config.toml
num_hidden_layers = 20
hidden_size = 128
n_experts = 128
experts_per_token = 6
d_expert = 32
d_shared_expert = 0
hidden_act = "swiglu"
moe_layers = [2, 3, 4, 5, 6, 7, 8, 9, 10, 11, 12, 13, 14, 15, 16, 17, 18, 19]
router_score = "softmax"
normalize_top_k = true
routed_scale = 1.0
balance_loss = 0.0079
balance_bias = false
router_z_loss = 0.0001
init_std_router = 0.0178
lr_router = 0.000429
num_attention_heads = 4
num_key_value_heads = 1
head_dim = 32
vocab_size = 8192
norm = "rmsnorm"
norm_place = "pre"
norm_eps = 1e-05
positions = "learned+rope"
rope_theta = 10000.0
rope_fraction = 1.0
qk_norm = true
attn_scale = 0.177
tie_word_embeddings = false
parallel_block = false
init = "normal"
init_std_qkv = 0.0684
init_std_o = 0.0108
init_std_up = 0.0684
init_std_down = 0.0108
optimizer = "muon"
learning_rate = 0.0122
beta1 = 0.95
weight_decay = 0.016
lr_head = 0.0072
max_grad_norm = 2.0
warmup_steps = 50
schedule = "wsd"
decay_fraction = 0.689
decay_shape = "cos"
final_lr_fraction = 0.05
batch_tokens = 32768
max_seq_len = 1024
doc_mask = true
train_tokens = 321100000
max_steps = 9800
dataset = "wikipedia_en"
Below are experts of layer 13 (counted from 0) of a mixture-of-experts language model. Rows are named router (the router's row for the expert), down (a neuron's output weights, with its number) and show model dimensions 0-127. Each number is 500 + 50 x the weight over its row's rms, rounded and kept within 0 to 999. Numbers have three digits each.
Before each expert's rows: a language model's description of what the expert responds to. This comes from a sample of Wikipedia text that the model never trained on.

# expert 33
Table cell pipes. Pipe characters opening or separating table cells, especially header rows, plus infobox bullets and labels like "Time zone:", "Years:", "==Personal".
router:478438514476490514537495471405523585394546545553457519545580503527550455429486471429531492499481595518475545447516483535515507554519527434444430427429549595508442492480512517508522528521541589584491584586471489397466418403459598552525424587440498546560440470467451485540435554463514474569518483596507471501481499465431494545590542543542534442492486526446426457525576559490515581466486
down0:500509467454411497541478529588487486461545588478601406429524484510405551519508514439631398534485407565442517523405521448416550443447506482474447532534525479482393472513433536514483461490422419449467580517511532477476436514527499456471557451493451481507434468583525433472550486362482530528527478560472518489433554552459470483533551497481479465472480520545546548458519515497467602578584
down1:534527490596490488488507534493458509461452553520546488493443583469575563593481466469425471507456527473496459473579571401471484483449489418485471437455440369485576438571435490420461461465451509522458508508523491413504434591566609559500428490492475592488521519496395442608531483485524458582532537569507492506507543523489510508456518506486521483535581510482621603532447529475524479588560
down2:446551509555476507517566463542558415523554581509444557501362566431448475485419498465545393515544407620479454507464498477538473477518544532510429471449435507486501493486460466457537446487565443446453454553586573524544494447533601559520453517568505533522473563463474453499560570494520526491515513481523594543649529556453445382512527466526477476521529487431440523536437483567498567488490
down3:484504637453560423561457515457481461443540425523491520490499529520456464507547526570441504480500504523497515565464539532481498424505454583615526519403451472443448542476573501523468538606577563471579505558471462456429432542523420478567427494423510466457530441510524489544544425446593387423531421573442589464478539530469481507460495467448433449482450515521518622501471530492481448477502
down4:418403459543590456516556551435520485450436593576477456534537382527504521482522517496554441604449543517490506518529436528548517543567475513486515460622455516509450516464471480449428519543483458523440546447465464456459438534543591534597582497486430548527491548585504504401471501463530520480556422537475521519525475497448528467593461458539556547464580436511497507459384578473450482510401
down5:449512501465502459446563530524537411460548461444561466493449554454413547545613532477378510488467463459539458540454542455452521467449438617478488586566438425462503552470487520538524418533514481462544485518461515429542450504479422549481441515571544501454521520568543519545523506496516497479513449533473479415549477557498534503519397406376487553572510567512560455419409467512420560408466
down6:479582591481517465554532499516514521496515534489466413459527565511542463484657418418522491491507515457562552493504477459447591462560504459577500530528522504481480491455482427512535535459440491525428479596507449445479490424524453542526555532376425488571573568493543457524563585561426503436550411506449479523529543633500514452512458453557492438481503556473522509527559498586538532586592
down7:454492518546524475445448457530404501562556508421435510532489473531481555612616540609467469498565500441454452499494577468474488511537443458558580457500458495547484472468461587547570576467557536529418430588502465512554497433504444528500481522484543493495410491556617377459463507547477495442461495460475439451431442563573454552525584502470516407544481491434425476477463481557552564492497
down8:612410454389500503424469587480418513579514459470541486486529492509479472548515535506592514472496427603494524519505541518491513547436514581462531481466538539532508463394465516431592445526508452538522568435487581523606595503524501529434468564438553542556459532508468500530552433532519589511446526430380515446532536495446486433431401502477536448468507517437507514481582510587471565506531
down9:595484491486553527523461568551518490445493552534462486544566422540446595463483489407428442560486451584517502412519432476503490526544427442484526475545474485582512616506471569547493420469450517508451553517548458544472603532449521534522423480371406484389541515511442536522451524469546461511501513436546533473470407516461433593516466409525467491536577447437481475551500517428441506556514
down10:490459546441556532483453541483502478457449466569461515550502430456437524491577540631486450503513503372492494463451545477456518423520453497539539518498470416474508538415483493543521511374571545482541513447489463525542484569480489548465435412457540499541544538460441495560449545511493515560528504534536446539622537546434621503504522423457490469497500482551536578399414536503460535446658
down11:619520471448432488483531495504575424519494473489487492539474528577486578422452452492572476427503560522447577578499475563499483489450434487509485512603478483510428452508526601445436505532461595530495496509672474412507418382481516522421437548471576515526537468394530505439467603497512470516538415481527480480506428491479549544539501465514525508497553564546520445577464475504479492476411
down12:534518525511497570428520491470485504527515424524634537560492564499529407553491562551473578455535520509465457442457437554522573561574515568488451555519454578526561426553488492517547455578447478481564477506469590578562545497585493442580549461437595517506500500457489596542504428564503490476458565491483529409547481472414469500443467528471400507470458412474478492481392607455536461499491
down13:548456554559552569602437538559525534515449385559527524523516420469494508415521497534637521570544454500515442444544540410459593596568497522549454434424468565529475533450465539481495506491512477485512452496398569515611500503434557539538492487514502545454523547594497517553491488463469494499493542555589428525516517373491488476500493471507540509531509519508481561409594419541442573535494
down14:507474606435408471441448509435469461505555523555476475396442517468471520470474475498456578468385488611434499560477513546504544426458551539529586559595431518514579497536459489549536420517565509476585500564462563455445552490525534557439525424467508488443495399517560507533488540494506509550537499426516468520570438409392536422507470513471404508521551484525519482489497550518533544530620
down15:494437376478454537527526505498582534587453519481504476435548459488402525498568553469568432534485490606449391500545448475490476515542511520544495427556464488474478498494521427520487524602518433410451424479472533477460525539393505492479509579451439550446482500533480584512520374504608553468418459477497632544487487480444477454459401516437460499535481471422473421530559478480468488524528
down16:446478570479579465486480550499456515517488541490538436512555554485540534517392526560519488427440418341447538356424515514554572506503463452502483443491573481505595475438511551473481478443475452489542508543487587539526508494436489622614556517509534557555518465519501465511470544508519521427534475464464522519596430376537450505455414519513482498486425504449528526503478517462501518375458
down17:533525473423619534450483507536509585584528514492456454503448557570420655519523565483582468405579480479523570455512515518435538518461477507487528446446427545485413443475503534461518461454540511396616510482530542400470517402498484465481446515484505519472543538508411475510544452481462524485601472530506514521462546549482426474539511494472431536522494495595599474522447559427467421458559
down18:532504437504423477436467456529484556486469511483261512467444514486469468502495533482524504462511521458569399489559487496387510450553501465436536461541507432480612479515492452484498545463486499512496443553551528508527507520467522491392594435539580624506515488431518524489572477441506443455551489504515538473396493495513496401512534491423455390524541576490533444469426483543519556493539
down19:509470515420465513530511495465532396446515475472490576471554379470542539487541519571444470560408419440600520509396513540477399544448452541500446515514452564452500469477564536550456437494577510495567504435514548591558523546550384540515463545477503505434540431551508504453538452495569484457468513472396440565550537508459572455520497548487524539480602567581531406547455541499539453466523
down20:446536460452446574562380472535551555500513502509512524544447511506547461527504522507546505468529460530466512511615536437527472559482486480398597391585502380550586500520501467486459498507503480519565604402528410451530554569582477451491572437531536533485538457597520496512508563562496493547566531667525502448544534486501459548440472438458451531510529513494447528462521481503439421456522
down21:429485576505523501487497534474497537470507425530453469458512457445542549478599574520427510454538483512419488468562388564527554477522554400411477550529482498454510524547543509590544598497407568505531532507528499501490530460504471582465545497526493440580586548542542468476437476547568594514487542555476444542624471497490473581681477451489479425475495556522438465575523533536486461547506
down22:460498526408484468597464471532431574502495535507567465510427497529525522515490487503487494436565486518543476536443493517578507540557442471462444499534578454415464498484514384526613539503555452511514429504569463447435474414627506483458471455594603575508487414493546469547511575540549405477491428470444509539487519517434520421506446570512462436585493522467411440551483429558524489517589
down23:558475510511535502548544463484467482516552414516393451463484503475544558432415436452575527473575462468453457582537488610572560486583567552527566496506440473495438593473533468418562459509470525514516534376459510464463555535443503500454540301452543465541500501464523499459517536491475488531552457438500506450513515422443449442521487527515456473483424428556541430449481581556489543551518
down24:583471440462464541536430560495454477509509557389509530523541393504486495425509442447527541541599467413454513616506462515455551424448505453424615532555457462515565588538555410545472498455501555465427537442530470468485500437488408514485518524569454505476423540500482424471442464501529429531548559490424536477568554555488398542537429538429482502509540515554444473455459519516480468466411
down25:478388494471523573546514564462409510500503526538475543497474579583503436511538406414434410462535521539557559416514520546557563397468483499516509546488531502465393479516540538460521499478591487471534480522517563423537481511522524553480457395484505524445494425463573509425430462505496422572490471523445481476457471434560611544380553513504534507530588464494376468507474479589462495474456
down26:447578508409499492457587494471531478465494460543500612540551464511535433474500520453442463522435478470483542539469504475592514450465455513525505495447496595624543569561537551461468452426597555429508494558523492576536464575542500465499519494459441546429601524594534530502529548468485458543521462476460455481523462385466437416469538507478493539358430542499580540533449517423545481430570
down27:505477501554514577487503628489563437453557485478436541496522525571486525504510488538487520544384490505514440511493470498519594493396470338537505583563471453508520539509596598586537472429452592521495543558437407516507576537526578506462432524480498543464569459455510533470470537547463532462439439541447434547547445450464514485482462523505384511480544456381446456522509502440474495497464
down28:404497498413531471459512625530447398535509518553453468446561539493541563484490505575430559458516536424578482427428523478535535542522549523582522465446470573420502473474527486482555495505561469502570482508494554466566487565476424459356470428477472485598537529607566430533492483537507485483485546564492462450530520601479521544499431444504496502588470487533536585375543488471455506464462
down29:550555473461574514403547496496527439546538436479528569486456530480488457475523436458535503554470509498454420508481544474526549503426539484482424500438428496507551471567439524488424517460548530549552548413525487456541448493566489540463492706540481506377529570461457535564492529605566540504566504596442468545512539477545524528479539509451487431495578561483476450488440548458582384492465
down30:483464423468471532475482447487490463429472503413473500476566480551513530527523523525582483511530477610498551492462507414354473557492463399442464580524513532454472605503518518506515522568564524501562554448500525464563464413456586570514505504534473499511502565579426464444510505500579510477498485460478417439525474510498478474479524366582492511466423608499460499474545495430605579586599
down31:461482446466485521539516583517583516545479480485584494499513544480448483563486472390533530606442535456527489491478417575512547579504514523447494546570521398553517491478569573454508485544497489407524524464462441494518448600494508465576482598567482590454478538547425393524531453437567482486571406623430497473416581483502523491500479514508410552540526453571461480486488486531421475583518

# expert 9
Section headers, row ends. Wiki heading markers such as ==, ===, "career==", closing table pipes at row ends, and line breaks ending sentences or list items.
router:522468491447490495617493449492499523396574540547457523556509572542566458449511457467536471510492508568439496464500478489498483458536543450467472437496553545428467404461527528516492564424530504538525545574447519491483438372444555560514363592514434570537489469342513536501460543487476509498549476527492427560502478439512575510543522559512541490514563572453455486461646530440584524476512
down0:561490367547458538512460472521552485474464481541557496447556582552531532527498505470535560555564573515538571602483520546482453441500560434494584612570416500456422512469449504488478465490528376476476403519595459458556502577490550477515588422489521473472444466476488461462501476462413533538565407486534502508402514470536499446505501524517495623462508563504490598481422476483492568460547
down1:473501534593522516441470439479497472486497512410478451538475476378562538471434505468492587452467451573494527513535469384555550471425465525535546472469462569478427432452366475458449499512523492401537514513521608492398457476481566483512529435440523478560493419543553507513477476392493558450457578555546512499525457499472510494476593570558497522439452534456396582513533504588548480560484
down2:510453525534469487570541469495514537536543469547511615545474557470578610384488461518511500498451550546437585558529562519482492508617487486485439493504524560516565408535444579336484468511504545480503536586466509493579543416518524430529496516469513576541584494407479509501537582509491473506520516543408542525516608574458532508552517539506462491463481532440509517529445642499489497495573
down3:532523477602531518547555523524434477550475435427460398488510527546519620555480498518481543456533452550416487495542496486450544528439489468532550549490591503475566473396472574483574488536527541478447431474499489462528478504503529472546573530502468561467545534414536517538583460518544508498451443547389537517557510521496432439365506496423539552548577519503512372541610495496454427397541
down4:541521528459549519496464572455417437487562536484523575421496455495496513417511456571538508534452507444527431524514519532504463395491513572481555434545628526490567523549514428555403513544545508502473549507541472455546487449400499399560492575417489577575559496465424515481488461387586476505514529493600438550569512459555469421431478498520564497519498465512455444483511535487509464423623
down5:470549493530479423423509460369559579450515483551458495461484477482471491478505550530554432393577551526504414519420514471559469493601539522472523441454509564428480518522442503423522551505583495528466571595556442461497475469495594414442485509481586504509450534481587367432518569491465535534474530593520472475567476544453495532468543530363410469533501492436487491508534490492488499537568
down6:479532562534497468378497569385487448477585458582511400526493495523541504510569513538515473559438434475455527544516558558459599522518511604567456361479380538526574452497577531621505501530527503555433545548525507481505563485500541576532555566482450473531539508469566454504539412525504555570534503468537525493536523466535541418559478474541501478446524550497460439620498508501531474437519
down7:447468593520556549426506501464505533490497496551535557495542489533518503508391569491439515510504480437502561524480523478531590538528486519526537505506434552499451475541495524536516411447525516546570482414580510475408558534501418373532463596493387420457550506495452483515504607415524511575467398413522473511458473546420557448460611509417542512440507524524509511513560615495493582486554
down8:529557462469566421479428577453551495540481369467489594572506488483532435428505560425491547507484520577373451498479457570427493550508419408553513490496477509502480480531530426498391477528528478501546466485503474526480551547433494465435452504534481474531493620459636593509502516489539459437419401486509438486536502596542500495569506505483577477477521469480438450559576521459568487475460
down9:459507518481510512468526537535453507499496589524526547463457540466507479559404570505454552447501456474469566516536483531498507547498592362542578486511490484492539561483413530561524401546593510520517555424447422544479628564543547576421568512471547585488486554597538387502627432442564518539512485492499499556488474452505499470490405482503413538445463565519490534474417521524504440542501
down10:567470515524416440497489399496490505534452559427500513532514509549519452522487527556544427488441524601468521585482475543498495382595496492541509516473489473584542427509541515483485475377538613575405485523497474482422518485455500535524502566490467461524543492498511529437413608540546496518454549463519438490411479464468453491516538493623467512476619603565577548402446508507444516465541
down11:490543513487459521469536501544572612484534530379563592490567442536464613604465445473498394517498521489549541459436550512455511495518568543486509425437479479501476595526532482457525496434534459503465526519541566386580503545410432509518460443530486449494496586419525576524512469414522482478426508433447557484472548519527497457456541508419431537532458477549450495443449558519428466382504
down12:465478442455459424439520474474475453467524458458548477521474449464538358592553552477442553552492505496548558474450430575408537425493439540461473460529453531476497552440526523524519488520505523417597587510532549523459518556571537487375516413541562480511468492467458493481482352398535531467459460501460527358578460544507505428557481539502521566481544497414473454502563490489496483442474
down13:548598516521561470544482428517470452518471616513508501482518529483463520546524525594516499427509521626521486474487573461494515503448514587510524523465397542526563468491506488503605475484549486454568476522401644504547562514448481544460506472555515446542456464532480520545459483489423521597465575479524474626419423554537463451455483414531586525477544457507565541522596581537511527585473
down14:492464468440569541547409565466563427569498456449483465498463479508577489449424495569411535498408507416531413586520465531484478435547490451514509514547472519500494484428532499432651528445491522485551518547480560502493529537513508520494446524473534431477453495537436463453446435538566604441611411466562564504563460540433483517513557546476490677473527451465482435483471512491492517498558
down15:451463488452404452495526507510507436487478470488493442423473513520557411558573533505568467602607541499472489513482520551362586585503404487495476532483502540555478512495466472473450501466428487499400596550545552502550519506576425515454559400463417520538443492547489407597445534535585471475455441521468519539514583558545428464411522463440498450458478518553558555547473536521467534476478
down16:525501451528514562522500450516495518512511547434612513536470536427460559469539574471511530493463513549379468498410455476494497556544504415429512509474479565511438557580495442531491459585518486553560533461459527499498459613524507491568479625573536600475453457520508488587436530521499521477549498501451485643600573491550411468450481553547595498517478494481500434475528530439525632456526
down17:501488469566546512499447463559438478476496546440478421502405514614446504623511465422546464506578473385504481520529512561429417562457503500540468538426504517451551511432548545472517474467453416496447408452492591555552523597564426471510534547493464512507539477469538580548537512443471518458561509435465496422501519542617467464401556479425479502618526506473503476517512488549589457463515
down18:498519523530499517460539514502516446405497420600482468469516597490530441497477463494559489444490404551462532505497466532447464503546581362532574472525468490510520529465512486485484404500441427532440573506453579514448508463592555541478523524538454449519455475434487415524539568413529512521537604563496513489484407546526451507496430508518461504563503444577346432491402454527423407519539
down19:406596492628491615532484555349483423574547545472471503508488476502537514565379426543471459462503526533435511456527548613558520493557509435571575493526562505485524474543506467502437498528535493406508555492446477501443440559487492495482495513531483537499463534511535486506490432455492446581609521450422463492558492391476582549625489502525462514512553519525498523519581495442469529484452
down20:550490449435505501453551462591579498533482451458527496523452422497509430479534542530522532534402481562488514414496458508542590549567501433443474542471472535489385488443646519581488508469583459442438447500519508459496525506473499390500496558510589507445574545472467479542518490452624510523400487431412498518493479455476522522458436518501610515474519581495458501501610542518492584576548
down21:523567515490545483423496504535472514512482458421637551457529439472462524494543386544519500594467501478504446469468409457560525532466481588597569495519468441487564508476481522442416456465517492425579473486545503487478540569565483432453522511514545483421562434504379472488536523514483499540416516462444534475552468615502435510407507401510466466496560553581583404532537480540476404497492
down22:551496558486511576447502507541460497479468511474450551507432557406440522477534545481537500521537464571446501482499565420446506473497512528459502492567451531454492486460490470429599497395463450565481545434458457511493457582467568560481508347551472525498474440420489498484539503469562426537474424329530554506396558491553435511523484430427535450438537541444471530520588504488505517598581
down23:465547516433475427485501554367536444388513423491476549485466510569595483423598582526563532510445551571483533564475572513477448402493445507514468506412468516534592507429520531486500545615481421466501517522494478577434551543459460532488527518484506605455573483448483488557504553494496547438477506525522481579507564421502504509514636563524545466439459569440517553476483483497485470575546
down24:482459507537409567504500425577475475467496499466549516445438467519549506481540458450598526439608556579519541521574522383463462514557445512430466505476500476407453420472490451523553478575477453453522495499498500389478548469513541434494478427456437594374466409522455483479450456539542501521543452471516500520455462514541493522478533637398549499520455446411497477518552499631495533495477
down25:561466597421461506535596572492420563463508532494523487463583474529519497532450565478438550508460467406459443494557492530582441448427503522449515520483543472457541441361463436536471582429426464482541465378573542545500559548510404483453454483487603478508540486523452528537499491451494550422447530478478561575449509431476505509501468555499428518521456549429487565506496450456480375452516
down26:462530494599474511602466462501517587496400565473485533580514610493490496485479464546504498510579448510553579425481467494432512570463560504537442567559507559479479502496441513399525488497422436522553570549468480532511592559508445502394477536527519470577540558437462469495361465543501534482507593518537531568522500490508487491573596438527538496509564410450498605552481484513502588543560
down27:549518538592454443511495546433574393520520581447480546433478539578494551477524561429448438525513517448508386568526489447611453502483528449470511513559433604530553473520416461407519518553528428527419524451544473526491581450478482534554384445483510560530541399473585529456518572529427480509477501513486416448597411519544512522489550528436507530476522558455483492556489517488446452501466
down28:544543476481484489511486546491508499434473521491454521447430532516554547425573522514341508541426480525481510544468463552573554473473510617381525500442549544547495464506424488548477569435514546558524567586482513520539535437443361541520486525435457522509523472492558511473440452399452542561436465573498448522465466469560491520476519571469433522612450491532597474392488532568525545452462
down29:459531561491565482444518512440529535551427465503530519515491619486480521447558557537575544449378400535488457474495469480529445529486480465429572505468463519501510513448507517472524472574563542501520470587514559594451478609382462469522529462546488631502448489522511434477573535468462527411539576404438540524443474535398452557514497479446525548469431641509505496425525514527514492492545
down30:576480469501491520453591539486419394440506372481523481488500568488389540524495541483617489522497507522506514476486496473467452491563517488512494428547457500508523621473451578570444446481516422429537407475484469512602494583484584482546489396546458499469485388471448546490625463449451393505465551471493501468542437481455490565478556495452516433471419525525566516485481525510481563443477
down31:551492622532498614490508479530504513471514533556466458463576574589526478560575510530537442481479434483575570451499395521527507445580594556481575572483471543501561407561444540504546597522606463571483476538527454523530541515489548584441557503483576522443534547601516562499486516370509490497506533564496497504517498452469416463529525505438450538483580491533508514479502454559554525580570

# expert 31
Row-start separators. Table pipes opening rows or cells, list dashes, and field labels like "by:" and "Starring:" at line starts in tables and lists.
router:465477433444462477549460455416546523478468596572440587493568539512496435451457514397506556478489598511429543410494509556470481533556534437420464456474563540486493452559505523498537568517576567503431573513434440435445418453502515581508451563462459571573414401480503483507471545410564497433547506539530497485454516418456510555546504534484558457548510550486465470498553618422513547494492
down0:446485627515531469524556444408507545528426553539448492517477575538490548549558516483584438489523458446538512390489437508537494458493548493504508549549497575445555419487492486532554396488467436525507534520460480497429543484526482498485477602507580516572517568499484500540511448559416513627535498457490431498517569461636461524488361461518463472566486512394479418527499477482438479409474
down1:559495544537469547542508550518486543443573477522430492563482547435498488454494500589579408510514510565599459493416475435442465498524471471543502503398475497532453503545434521492421473478472484555521597586529480554476523562556486582524481355463484517504391533537507485494508472594514481547520568531523448566616463507539440421417523441438391489454596450501527441506436453446459480474494
down2:468530463529365550599474469489554606524504514557488482430428560557556486494578562501488516558529574531470541542396516525577577389485580480498535608537540433409448497496434534482520509506471517503484471539545542469477477404526478565516449568501490445582547497457554495537539507570480503460605471494493486477458535508449563501505522563534613504386449478458605467490551505484544566481511
down3:517544453586451533448446518482461472486464459546571423502492533530523529504468460509551436497481525422420418463496449518545532509493452519532536648516522436520480518523553542385487550572518584453517490473493534501483514541482503479554532536456620529463545568560540607470543494475349477466437533553504553391523537549486408522426496465587452520578500540575500520456536618503501430459506
down4:490577461520423442588609468523484446456526466513613403505457521503503428409479515577471498556520475571512515512464497422520391503476513488383434569541476423425496503520538478587413558488442450497464489531419515386486514475492504539538458623532434536441481478473457474477540521495474482472561524515515431582548481514497587508542365498453511475455526473515496395494469472512555513526559
down5:509459485560494504488520515496499558459517496508463431516472439535406513414495529462606512563546564553440513394591559505461537393521489553608554556515529576536516504464588465509615524593504488461469549444455494570491552566492468494551521446544512464543411530527491467454465474478479514525564378546580455445558441559497541476434451462472544554522525531447508394556406545555483534537442
down6:406497479535570567524506480497525509388497546518479561525468461416519452446444426478461452439474511503583600402478508497531387499560481402513563451543452452568503465438551609468412585506440560476512530530580530541471501512601495531547461467493490472471573492480508526521504485464537594433522389548510514383404449511487560505584534530493507533498476479541454533546428486502464443566494
down7:452489530445513537449444467558539542515578491582608550468481517516552574572562465464479530531552486460481596549514554587488512533511472483500518546427517503378524501603515482392459516577571576500568442484451522528533442503391481581491486437539533477514450545537577560564550540416501564472522540533499451420575570422438526524491510481439467510512460490481384535520464601502488544515434
down8:528469516516502578468585466555361527494368484467420484468479493427469456444528488562553528441566467503453443486465517549553475546517505537422467468475539477485485604536426495516570528579554429559454458560442540532457555472528490468559508581346504542462511484463491507571524459517511426522455541379425566552466425483499430495511431471531468489556461518526448529573591535539539488484454
down9:501582507538488569552527408486497542456527442612481539483438566475449484550535481564527494521460486525432527515554414547537457506473509458502521498558524503383433459538370384427496605568567442480455476549542481492459577453523536520449551487566453561559499413434463427426484510571555535483440523467537458553500385511531517487545485542527544548506454535503522507465599450554525590561503
down10:520571543483490396546497481549485500468489516603439481602452474500579539482482488546551488478457532507515463459552463572427472400596423468573412439521487398480512512519601541593468540418515550594479478495557479456525467468490534548551484370503523464459551531527440532547507560419460521471528482565468491517533491527479486568517570414484478476434432444549415442498415508503514451542598
down11:522401537516457521593439500528525509456385586473614506467385542553498498457440490484523459495541455504515528605499508438516500402502547476501583483448543482464487574610510451543593525550483459499476494461468495415533476521632512510513501561551509518397444485380528521506511450563464437499540523564562436546494510520504537504401520518450540408502513506454528467518418513450470450438578
down12:538486484540420480532496476512465487522557451529519531408490460494483493554469524518499556421539548591481446543435464462458531490504556523483543515538513524524496392430585453447561427484574536513482490600479533517542565485421480475469543547524429495542501454502523526438545443577396603393592556521533582452456550585491567445566446470393433430540459416427504501531509581565473566496502
down13:508473455472518448430514515400434548537499542414529540521566499479571488459480481500358551504484451438501503520531508484601453503535532487491507532477494532446484483429515431511550532447499436445496441497407449530422516473433438477465478564442513476577526503414490487426442388564364558590461452386501474554418426452523593491479562558524514506430497449443514523487558483461483487410514
down14:456445505546528447422535456445618492462513597427477465535505463518392478486523540455458463517562581494475425529518493475459628463547591539503476476514551578560539582536583503481544508495476455473419467567531515546518449557524443481520436534536552532510563504549520486470407424537495513509469512531559487605442586559536577559588605449471460571530481450565491529482457451497477506397486
down15:535559408410488507443475551487485532522578500598517443508516556353529471560517524472445579476513462554481461495478516521443593459468609490453519497500419456487492524490549521479534519537539527547509583576512421507526478487388497485514479538484577478495485576555458468482551464645467523492482468572492531575591534421412535524594504553542572536561483437467550496561482472542562535535407
down16:489473570504527492512611616451403442513494495449459480524491442504567520415429537372428485495485487416507493474501459461512440516448500550464424377507505553596469561497549485506618454468507565585474445491507426577421451519541481446538428508435549525497555432569464451524421457524447429500527501458502629474455426504549480481477519538572497521458471538478536446546469462468523477495455
down17:513513456528380505588518428564600522480481484507480404488507469553477472501521518449605549465566595436487546551589564455559539460549427447478488479659506612430431480502457440471506512525562414493596479454539480575567538428510553469482552478476436480468477485541532558474530526508439508451418520454484404472542464487432538462492478519493547478499531443528557559449556492573460465528510
down18:468587540410485412516469491452422433543505471541554499503508593519558504464493557418503475490516557382519433438464469455582450520534419448452418517502547504509568461451568526503482536560562372490459502453561474504515527543417579468416485503553518553566452511438613471549468513535490463463411478582443517522468454485427408494467456558462449440445444522473586497555505523485450537442496
down19:401498518540480424498499548485435471441421535510493505545625445464464558445458503483559431506521487461538444467423565578535573517506486518502512479519470508611500545593430494512598527517510444469522379506503532511494471548468474484479505432489564542507456464582568422578537459500568383492560492439524559485447471488441374468420553452534461510443500421447512597529461483586493437472493
down20:519518397530439573509454407473590410552533427424481501581597477517450448576516532514500434550456502538455494481496446496536464537544464399495532556455521476589480575601531510489541404580530509564547509529539484551505463500484514544458483652475549500460417512508491454463446424607568582519567450487460506477512530475529452501557415500503487409520500584547504511440499468479482425514475
down21:544629563542570452493511569482491535518488484575551539535456589505464433511416577550485572564444465470495508519460516505540432501457561370499504586508536497486441449453515481460480544522459498508437489525478600475451492553515571476509463736501480481538459535474449459481491432525429544499551522532486442551509423465443516451431476516551461491623472526543527450568483472527508493484479
down22:444490516579493466525461457598549593474460500579450452561414490574577525507462472388512514579456487509539514526515552541529528537533406546493513495495553496554448560534560500521472497488487477476483502479524589466527525497616491479481528598508669560482572482519452562528493539581505419413450541616449553407496497401529481492558487463513483413500404487536529471531476554496520491568474
down23:572503517506476478600512547517464432464470483394539452612480479454529393453566403536594455489595471518545542438547476480441459460510477526582511466588460512388458523539518387568530419481451410558548530527490548442518447465464617497450491458498500479445532411440561553446481538527495456453446551445485457518503515473548487455564426523468502555538472488502460501440476563473546484581535
down24:471621429571438597526501497526473492476463476597529509543496477432567474490497477450475483495593478412449514501530486577464445549572548481508446505446546396559449597482542521549512484395476625460512467600467481535439460469455516473553490380528493468537487426571443431499484590469508485519540545585551476523486427495527521567553489460524359502512512456572531543449488468485463503505537
down25:476477460416567465480453448493435453493523459470446501461473527563572452380459438526513588612507475513502474490447391394558422509477423483501531523522514511481575518533454429504601482524488487451444553573439386532501536501456474532404553488484514607543465459373549544511545495543509474478419533516449489446503481486511544533467462564519491505463449552474556542442561431577434496489595
down26:541459544529495424533515553572559425418547551484470356534514484431503509458484444518497515547479521520437483576539484416504517454486560518488496479519579492500518456572541551484510484461463481510444505574572466566602435459665513500493544492535498574435501481569532585535532548503418514471493469500470518468492604501472461490540438596489488504493449437511556513543418592477600551582611
down27:517452514466487507500565465517497575511488511502527585471558541484474513534557483560459566488489532502560536405498527416489438512525458496472494564521519472421435466480481537552575461550432507411526493492344534516480465492533616423453543474596532543527441663469579546471632475548471596566526424492465504558512504513453459410550474481450485468519511511448452421571492491527562493488577
down28:441445412476588521563444512450440530517467464495490578532510442536459463566461520448546475461424490446462546455509519405532543570454466474449477453529462537450484459448516465400441472524514464544520534576512433492488545525541422487533602680408481538504516468485410526486508545460558479509523422576584537474387540504502483571512484476476509460544508525391406478472493415417506530468487
down29:518512441454493470541511553418454420615436472534471469514497571414535495581409534503519451569412507450496506602474465503467550489435561526459487557505488488576488478491532413482609537491517540487458437582414570424497532463474507531469489626383450530567517556428483485502479438461446553476429440434544419507442509462560506474555526500475471478513516451482498499575546510493425551392456
down30:443377535497510516496491546486455500489498446521540519490457444559502566567426488527509502499461574443474477532469541561467552492463422554527512434434476468483511432523511440424476551491486486516470427467602500512485593553462444537555624297431498474580544476483481507469598570397551473501484427460518522462464530572457471567429496459508531449574460543507520541519427496446417470468533
down31:512504430493396579484526523532504504535525535473448452571573458497443370455531462563573480564548435485450566541575515521497514493424539529478476447468485471511576536429400519449584503501571450489489551495513504558416467542491493550520481452431417542520374508578590414419529448486522564585524450545487511482550478509490478491457493500435517406550512425595557514457437469438511450440455